Experts of a small language model.
Size: 12 layers, vocabulary 5529.
Experts: 80 experts in each of 10 layers, 64 SwiGLU neurons an expert, 6 picks a token, a sigmoid router.
Training: a variant of Muon for the experts, 808M tokens.
Below are experts of layer 5 (counted from 0) of a mixture-of-experts language model. Rows are named router (the router's row for the expert) and show model dimensions 0-39. Each number is 128 + 32 x the weight over its row's rms, rounded and kept within 0 to 255.
After each expert's rows: "mostly gets" lists some tokens that are sent to it at least half of the time. This comes from a sample of Wikipedia text that the model never trained on.

# expert 4
router [166 129 126 147 132 130 110 164 176 168 131  83  92  45 138 146 155  63 104 145 158 116 180  84  83 130 145 154 171  96  75 136  85  59 164 150 119  98  68 171]
mostly gets: " c", " C", " cont", "est", "ional", " rec"

# expert 23
router [112 129 119 127  65 110  90 148  93 178 112  71 177 156  48 208 106  49 121 194 156 140 168 129 158 140  66 175 158 153 166 102 102  74 132 109  84 140 107 121]
mostly gets: " part", " made", " up", " team", " round", " game"

# expert 66
router [129  85 140 176 122 138  58 155 103 146 153 115 154  64  81 185 135  76  94 160  97 171 163 104  62 119  63 135 101  48 132 170 115 103 131 167 142 139  70 163]
mostly gets: " American", " University", "idae", " Museum", " International", "ophy"

# expert 75
router [167  75 161 171 153 129  70 161 113 147 136 107 147 109  22 136 159  86 113 125 148 128 162 109 153 162 120 194 154  40  96  92 150  61 112 135 153 114 100 128]
mostly gets: ",", "),", ");", "\",", " ", "',"

# expert 48
router [110 131 102 151 136  97  99 111 114 142 120 129 128  89  68 208  78 118 103 143  97 119 149 134 116 162 106  95 144  58 109 124 149  92 111 134 140 168 129  56]
mostly gets: " Sh", "ya", " k", "ani", "ali", "hi"

# expert 25
router [145 109 146 176  91 127  86 152 146 113 154  83 129 148  91 133 161  55 137 143  69 124 190 161 139 106 108 143 172  45  94 190  88 114 141 171  91 140 128 129]
mostly gets: "–", "0", "9", "2", "1"

# expert 53
router [152 149  81 143 129  97  83  95  86 127 135 101 166 167  50 121 191 119 155 131 120 190 185 136  96 184  90 146 143  64 144 104 144 164 137 148  84 154 123  84]
mostly gets: " the", " The", " John", " Mar", " Man", " Ed"

# expert 32
router [129 134 125 226  70 113 115 124  96 143 211 102 171 165 104 208 154  94  94 108 119 154 187 158 142 121 120 115 228  74 125  92 123  90 151 160 147 148 116 121]
mostly gets: " USA", " /", "US", " Team", " US", "SA"

# expert 22
router [119 119 121 127  56 119  89 162 109 160 100  73 139 184  52 175 130 108  80 191 129 173 175 139 137 145  79 220 147 172 165 152 107 100 129 109 141 131 133 126]
mostly gets: " up", " part", " made", " played", " used", " found"

# expert 38
router [122 147 130 162  95 130  81 129 115 132 138 107 130 116  40 166 121  42 185 130  99 168 159 155 154 135 125 139 148 132 132 116 155 138 148 207 131 100  76  63]
mostly gets: "°", "″", "′", "%", " ft", " Location"

# expert 30
router [124 156 129 197 102 126  86  94 141 200 167  79 121 142  88 147 101  60 122 117 111 148 127 118 126 108 125 140 244  84 159 100 120  98 145 154 158 166 128 108]
mostly gets: " USA", "US", "″", "SA", "ER", " AR"

# expert 12
router [106 129 167 142 160 175 108 109  74 102 160  72  91 140  39 134 119 126 112 191 136 131 208 149 104 202 104 110 208 124 108 157 130  90 128 147  98 138 108 141]
mostly gets: " cl", " comp", " j", " pro", " dr", " fl"

# expert 1
router [166  79 116 185 138 126  89 153 132 162 115 114 101 158 120 153 142  74 150 100  91 145 140 137 106  99 111 158 138  78 133 105 116 106  62 163 132 143 165 138]
mostly gets: "ner", "osition", " Martin", " Major", "itor", " Richard"

# expert 34
router [112  75 121 176  73 125 106 128  86 136 184 156 147  84  68 170 165 110 145 154  92 162 164 144 145 115  85 115 129 111 100 115 153 138  92 169 128 125  63 113]
mostly gets: " at", ":", "):", " −", " Born", " ft"

# expert 28
router [124 166  91 169 154 110 117 119 122 142 127 100  93 152 105 157 138  75  89 138  96 142 200 144 137 141 104 182 126  95 111 136 135  45 129 105  91 138 103 108]
mostly gets: "roll", "airman", "arter", "iff", "ark", "ump"

# expert 37
router [ 94 135 147 151 108 158  87 121 114  84 185 119 128  88  90 185 159  66 139 212 134 127 170 188 128 109 124 144 137 119  62 119  99 137 163 166 130  95  74  78]
mostly gets: "%", "°", "″", "′", " ft", "%;"

# expert 3
router [152  89 131 115 129 115  53 114 134 151 106 166 122 146  91 139 107 107 134 156  92 146 105 118 145 105  91 180 171  38 127  93 118  71  90 136  99 188 135 120]
mostly gets: " Michael", " e", " Richard", " Matt", " Rich", " hand"

# expert 8
router [143 129 131 143 128 136  32 121 152 155  92 134 108  98  99 169 121 104 130 201  93 116 156  85 127 138  82 152 188  73 116 120 162  69 153 153  90 157 149 127]
mostly gets: " same", "ospital", "uman", " f", "abit", "oute"

# expert 13
router [107 143 155 112 128 165  88 126  59 119 119  95 108 106  49 145 107  97 103 218 134 118 180 131 124 163  62 134 172 141 135  88 152 124 147 161  90 147 115 130]
mostly gets: " cl", " comp", " j", " pl", " pro", " used"

# expert 76
router [188 123 128 191 127 110  88 143 128 130 129 131 104  71  84 136 101  71 173 220 109  93 184 136 118 131  96 142 157 152 113 139 151 101 138 171 113 149  81  87]
mostly gets: " ft", "′", " mi", " metres", " km", " cm"

# expert 40
router [148 107 181 142  74 126 103 159 150 151 129 167 123 120  68 143 184  83 121 188  98 146 192  75 161 179 105 112 194 146 120 153 145 120 112 135 127  88  88 143]
mostly gets: " on", " at", " from", " in", " In", " August"

# expert 77
router [130 110 167 154 131 175  82 180 146 108 117 145 166  98  72 154 162  61 126 136 113 169 203 112 123 103  82 115 131 165 117 150 136  59 153 172 152 178  84 127]
mostly gets: " -", " –", " ", "born", "⁄", "    "

# expert 9
router [131  80 115 134 131 136  58 141 121 147  98 171 147 149  80 157 121 111 133 103  80 164 132 110 116  97 105 127 183  94 132 122 131 101  64 151 108 145 145 130]
mostly gets: " General", " same", "bert", "ander", " respons", "ternal"

# expert 0
router [135 116 124 134 142 149  36 119 147 158  85 173 130 130 100 180 134 105 128 162  61 143 127 119 132 114  77 153 171  53 126 108 105  78  97 123  99 150 145 110]
mostly gets: " Michael", "ner", "ston", "mond", " re", " Richard"

# expert 16
router [163 142  65 172 101 132  93 146 143 202 148  49 110  89  24 104 150  66  75 120  81 153 130  89 154 152 127 109 166 129 124 161 133 113  86 142 131 130 101 138]
mostly gets: "\n", "==", "===", " ==", "====", " ==="

# expert 79
router [164 108  78 180 115 111  64 180 131 144 167 114 155  76 122 149 117  57  93 102 134 118 160 169 107 133 118 165 157  65  58  83 149  95 152  99 159  80 134 107]
mostly gets: "s", "'", "ities", "ions", "’", "ters"

# expert 19
router [104  83 157 183 135  94  90 120 112 119 179 118 112 149  68 107  84 118 135 172 110 102 176 116  74 129 110 138 145 125  83 171 175 115 137 104 108 105 115 175]
mostly gets: " col", " comp", " mat", " ac", " par", " med"

# expert 52
router [144 133  90 143 113 123 106 153 144 127 115  73  81  89 102 148  92 110 115 168 106 146 173 112 127 141  70 124 202 128 154 133 163 110 159 157 115 116 100 131]
mostly gets: " V", " Car", " Pop", " tem", " Pet", " Portug"

# expert 41
router [119  97 122 127 144 114 100 121 106 198 186 129 132 113   6 159 132  92 136 153 156 174 134 131 142 147  79 147 176 131 108 142  84 133 129 117 101 172 114 130]
mostly gets: " by", "\"", " for", " with", " \"", " under"

# expert 46
router [100 130  97 173 139 111  77 130 128 163 113 152 119  97  62 207 107 122 114 110 101 121 124 139 117 144  97 107 154  51  98 129 131  74 113 161 155 152 126  67]
mostly gets: "ani", "ali", "hi", "ya", "aya", " al"

# expert 14
router [159 114 121 195 124 157 113 111 146 142 143 107 126 141 101 183  80 104 123 158 131 143 105 182  68 102 129 120 109  88  52 139  81 106 110 132 120 148 119 179]
mostly gets: " bl", "r", " reb", "l", "m", "b"

# expert 71
router [128  54 158 151 140 135  71 156 114 154 175 121 176 101   2 158 137 107 113 125 142 133 176 124 137  99  80 179 159  29  98  76 150  81 143 101 125 131  85 124]
mostly gets: ",", "),", "\",", ");", " –", " -"

# expert 57
router [136 133 111 148 132 126  42 100 181 162 163 159 175  80  49 191 156  64 118 123 131 114 126  97  79 108  65 161 126  70 101 117 168 124 128  89 186 127  84 142]
mostly gets: " (", "(", " =", " [", "^{", "_{"

# expert 56
router [ 81 118 148 155 102 146  91 149  73  78 130  73  96 135  27 155 156 172 131 173 101 146 184 152  71 176  93 170 164  99 166 190 126 127 141 148 140 105 111 146]
mostly gets: " Mar", " Car", " Pr", " Qu", " Ed", " El"

# expert 58
router [107 142  90 175  82 138  85 120  94 101 142  77 133 122  75 211  87 130 162 113  73 118 155 120 112 111  83 117 168 109 145 151 120 107 149 132 172 102 156 109]
mostly gets: " German", " Z", " Roman", " Jan", "á", " Sam"

# expert 11
router [138  84 116 185 133 100  85 128 173  93 164 142 138 117  79 162 108  77 178 153  90 128 172 163  73 117 107 110 124  60 113 155 134  83 102  83  87 115 107 166]
mostly gets: "ograph", "ological", "ology", "hemat", "ophy", "atic"

# expert 42
router [111 125 153 125 156 104 104 158  91 190 155 118 145 105  11 152 150  54 155 175 132 158 154  78 137 171  93 117 203 134  83 151 152 103 134 123 132 150 137 126]
mostly gets: " on", " for", "\"", " in", " \"", " from"

# expert 54
router [160  97  87 123 122 114  73 113 113 120 128 142 156 140  37 190 114  80 154  90  86 122 247 136 144 141  81 113 127  89  76 151  98  88 126 156 126 133 116 104]
mostly gets: " the", " The", "The", " Los", " Gre", " Opp"

# expert 78
router [153 132  79 201 137 131  86 174 151 118 147  70 139 126 122 162 143  79 108 136 100 130 156 140 125  96 110 156 152 104  71  75 115 126 124  90 124 107 102 117]
mostly gets: "ers", "ors", "ars", "os", "ions", "ities"

# expert 68
router [121 152 102 189 125 155 120 114 100 122 156 120 130 125   0 143  86  64 144 145 168 143 172 142 150 121 113 124 166  96  65 139 138  80  59 144 112 102 100 157]
mostly gets: " that", " was", " he", " is", " had", " it"

# expert 74
router [128 155 136 165 120 137  63 142 129 146 139 114 138  71 120 154 114  84 140 193 122 165 135 121 116 150  81 154 173 122 102 148 115  94 117 137 118 146 103  93]
mostly gets: "’", "le", "enty", "born", "ru", "'"

# expert 44
router [119 123 164 129  84 121 105 119 122 179 155 146 126 118  26 177 141  93 106 159 116 137 168  70 151 172  56 167 192 150 113 141 117 138 144 154 101 154 109 139]
mostly gets: " on", " at", " in", " for", " from", " after"

# expert 61
router [110 143 181 166 166  95  84 220 132 133  85  84 146 119  94 165 159  99 117 126  77 143 228 148 128 152  86 148 172  57 127 120 156 131 119  90 145 112 120 142]
mostly gets: " New", " North", " South", " West", " England", " British"

# expert 50
router [184 141  54 132 105 139  74 119 119 133 133  63 120 150 115 200 110 122 120 118  77 111 183 135 110 124  70 147 211  88 113 113 103 129 171 181 138 181 122 120]
mostly gets: " V", " L", " Z", " D", " X", " Pr"

# expert 51
router [155 120 145 146 108 131  78 132 127 129 179 137 176 115  15 190 183 117 110 132 105  77 155  90 143 172 100 164 132 113  97 203 117  73 158 116 156  98  65 106]
mostly gets: " (", "=", " =", " $", "^{", "("

# expert 69
router [ 82 139 181 162 142 118  50 137 102 153 110 148 170 104  64 169 216  96 102 134  99 175 134  94  71 119  62 131 122  51 126 107 138 108  86 146 154 141  72 165]
mostly gets: " University", " United", " American", " York", " New", " National"

# expert 17
router [156 154 105 145 143 126  86 163 166 203 158 123 126 137  13 119 134  74  84 140 103 166 121 143 143 123  86 155 166 135 108 201 126  90  78 127 139 139 117 131]
mostly gets: "\n", "==", "===", " ==", "====", " ==="

# expert 67
router [152 172  67 141 130 190  73 158 129 117 154 159 140 118  24 126 116  94 124 167 150 133 179 152  84 155  87 104 149 145 120 153 128 104 117 153  89 131 138 129]
mostly gets: " and", " is", " was", " he", " be", " had"

# expert 5
router [138 115 129 146 100 106  63 183 125 109 122  73 184 114  31  97 131 120 109 145 163 155 170 145 119 101 107 125 176 130  79 133 118  99 110 169 102  96 160  73]
mostly gets: " s", " h", " d", " st", " c", " t"

# expert 24
router [147 140 125 144 102 122 119 105  98 104 132  83 112 119  77 196 133  45 118 180 157 138 185 129 138 123  54 193 161 124 140 116 114  65  98 132  83 148  90 113]
mostly gets: " part", " team", " year", " round", " game", " area"

# expert 70
router [143 147 123 189  94 143  63 166 131 131 135 101 158 126 109 165  96 106 123 237  79 146 178 125 113 126  67 150 170 145  69 143 117 115 158 159 102 126  66  83]
mostly gets: "born", "⁄", "    ", " six", "uns", " cm"

# expert 31
router [134 152 124 137  96 138  76 138 165 151 136 110  75  82  29 150 100  36 138 123 139 170 132 108 141 128 128 162 174 129 140 123 119 156 147 202 145 112 118  84]
mostly gets: " Location", "See", " Succeeded", " Coordinates", " Date", " Website"

# expert 73
router [133 165 123 163 128 107  54 147 142 126 130 116 144  94 114 169 109  95 106 187 109 151 145 128 118 136  67 148 162 166  89 134 119 106 139 144 125 135 102  68]
mostly gets: " very", " been", "’", "ru", "'", "    "

# expert 7
router [170 132 113 178 138 140  68 155 137 142  95  78 110 113 114 160 142 102 127 155  79 159 193 135 115 101 131 141 188 116  94 129 144  69 120 149 142  94 139 161]
mostly gets: "ect", "est", "it", "ruct", "ig", " exp"

# expert 27
router [134 152 114 164 146 111 133 144 141 124 117 124  91 126 110 148 138  63 116 139  98 171 176 144 144  99 104 199 132  75 140 118 156  61 115  67  96 150 118 109]
mostly gets: "roll", "uck", "ott", "ark", "arter", "enn"

# expert 43
router [106 164  84 136 118  56  86 153 132 132 132 163 142 109  70 181  98 118  97 111  78 114 136 172 115 125  81 127 132  80  92 138 138 119 104 131 141 186 101  92]
mostly gets: " K", " Sh", " k", "k", "aya", "q"

# expert 65
router [128  78 131 168 126 117 103 153 127 123 157 139 150  58 105 154 206  63  88 149 119 215 136  78  76  90  93 127 120  53 132 131 145 113  93 167 114 164  66 141]
mostly gets: "ville", "idae", " Island", "ese", "ian", " Pacific"

# expert 10
router [142 100 108 186 115 143 105 133 148 107 156 118 137 151  90 157  70 109 154 130 126 123 148 169  49 119 140 130 117 110  59 150  92  89 100 113 126 133  91 204]
mostly gets: " im", "r", "l", "m", "am", "b"

# expert 59
router [162 133 144 121 110  94  68 120  95 102 121  79 156 148  65 137 217 109 140 181  90 171 185 151  94 200  69 144 188  42 141 121 119 135 154 141 123 118 135 150]
mostly gets: " John", " Mar", " V", " Car", " Pr", " D"

# expert 62
router [106 144  84 182  96 164  93 109 137 120 159 123 161 130  26 133  70  76 104 146 165 147 188  97 127 143 112 112 172 139 120 146 144  74  91 157 127 117  86 166]
mostly gets: " is", " was", " that", " and", " he", " be"

# expert 35
router [149 187 132 193  79 130 135 181 124 132 200  54 134 102  59 157 159  77 106  99 153 152 184 138 152 126 126 125 207 130 139 124 157 128 155 178 148 109  87 143]
mostly gets: "|---|---|---|---", " %", " Succeeded", " Votes", " Preceded", " Apps"

# expert 39
router [123 210 105 170 122 124 129  99 138 129 150  80  91 111  77 179 120  43 114 120 113 132 175 121 149 118 131 154 197 126 132 119  97 134 184 181 142 139 116  87]
mostly gets: " Location", " Preceded", "See", " Succeeded", "″", " Total"

# expert 2
router [178 114  94 155 129 123  65 128 168 171 115  88 101  98 135 193 153  74  98 135 128 125 167 137 115 144 131  96 183 105 113 119 100 105 115 146 108 136  74 139]
mostly gets: "ional", "ition", "ence", "ial", "ance", "ification"

# expert 15
router [ 84 128 176 136 140 181 105 119  52  93 135  93  88 130  28 136  92 107 124 205 158 116 201 120 116 196  81 129 185 127 117 124 129 116 144 128  97 132  93 135]
mostly gets: " cl", " comp", " j", " pl", " pro", " dr"

# expert 26
router [111 136 112 138  74 150  87 159 111 139 128 117 164 114  44 154 127  57  89 206 153 128 157 106 133 128  98 154 160  79 136 138 141 100 120 137 109 155  67 167]
mostly gets: " School", " area", " school", " year", " city", " season"

# expert 20
router [116 128 135 125  81 132  92 198 105 138 113  66 136 156  71 162 118  87  99 181 133 164 180 144 133 136  78 190 156 152 150 120  96  53 153  99 124 114 105 100]
mostly gets: " up", " part", " made", " played", " used", " back"

# expert 29
router [150 148 112 182  99 100  91 144 153 144 118 101 120 167  77 155 142  12 117 116  46 139 212 140 132 100 130 158 171  47 128 182 100  96 171 158  91 175 143 134]
mostly gets: "–", "0", "present", "9", " Won", "2"

# expert 18
router [132  93  96 173 130 130  70 119 144 123 164 129 126 147  89 150  58  85 164 144  81 142 131 146  63 111 128 114 142  94  54 148 128 100  96 105 127  95 109 203]
mostly gets: "oph", "ograph", "or", " acc", "am", "ul"

# expert 21
router [118 152 105 195 140 105 157 145 135  87 128 139 110 143 100 150 128  82 109 126 103 163 189 147 141 125  83 194 142  89 155 105 136  76  99  90 113 138  83 126]
mostly gets: "roll", "uck", "ark", "ott", "ck", "enn"

# expert 72
router [141 137 128 206  89 141  54 165 137 181 115  99 134 101 142 126 100  60 123 171 111 128 153 141  99 113 108 145 117  71  89 131 142 118 115 111 118 141  87  89]
mostly gets: "s", "ts", "ors", "ers", "ities", "ins"

# expert 36
router [117 139 160 144  96 144  61 162  82 133 176 136 153  53  69 161 108  63 175 136 104 132 173 149 138 110 141 148 144  91  61 107 152 166 160 185 167 144  37 113]
mostly gets: "%", " %", " population", "%;", "%)", " Votes"

# expert 49
router [159 130 121 133 176  94  82 151 169 111 144 116 119 160  71 148 191  94 132 149 106 146 155 158 120 130  96 124 164 130 143 148 127  89 126 128 104 115  85 132]
mostly gets: " \"", " No", " All", " '", " Mc", "\""

# expert 55
router [113 145 144 159  94 113 127 106 147 162  87  87 148 125  38 137 142  58 117 212 133 150 182 117  91 192 118 117 166 118 120 127 113  95 152 109  89 118  79 118]
mostly gets: " film", " album", " song", " music", " Film", " her"

# expert 64
router [139 153 106 216 122 140 106 159 102 136 169 129 135  91   0 122 104  81 108 126 165 147 169 158 133 135 102 129 187 132 125 145 172  58 108 133 129 119  90 130]
mostly gets: " that", " it", " which", " are", " have", " they"

# expert 63
router [101 158 171 209 134  93  85 125  92 162 134  81 172 101  41 165 185 114 116 152 107  84 161 130 127 167  82 126 146  35 118 118 155  95 104 164 165 149 115 152]
mostly gets: " United", " University", " New", " National", " American", " North"

# expert 33
router [128 135 143 212 101  97 100 117  96 168 174  79 148 166  84 197 153  96 113 106 122 154 162 143 114 118 108 146 194  80 145 103 141  68 136 161 124 163 130  87]
mostly gets: " /", " USA", "US", " US", "SA", "ER"

# expert 45
router [111 144 143 149 118 125  95 132 146 152 134 140 149  96  29 145 155 104 120 164 124 154 178  75 166 141  80 171 209 173  90 120 108 132 115 130 113 153 126 108]
mostly gets: " on", " of", " in", " for", " from", " with"

# expert 47
router [134 142  75 140 165  97  93 131 129 107 144 126 141 130  56 160 164 125 158 149 125 135 125 190 105 139 106 122 184  69 119 161  98 115 114 137 160 162 109 138]
mostly gets: " \"", " Sh", " Al", " An", " I", " All"

# expert 60
router [ 97 118 113 143 126 131  81 184 124 179 156 106 194 109  82 150 155  53 105 142 122 134 184 109 116 119  47 147 176 115  97 125 161 137 144 108 150 112 117 122]
mostly gets: " (", " eight", "2", "1", "3", " nine"

# expert 6
router [189 129 108 151 140 142  79 146 136 129 147 105 110 100  21 114 149 128  96 160 163 156 194 138  93 127 114  88 188 109  74 145 103 112 116 160 134 100 144 115]
mostly gets: " c", " s", " h", " d", " b", " p"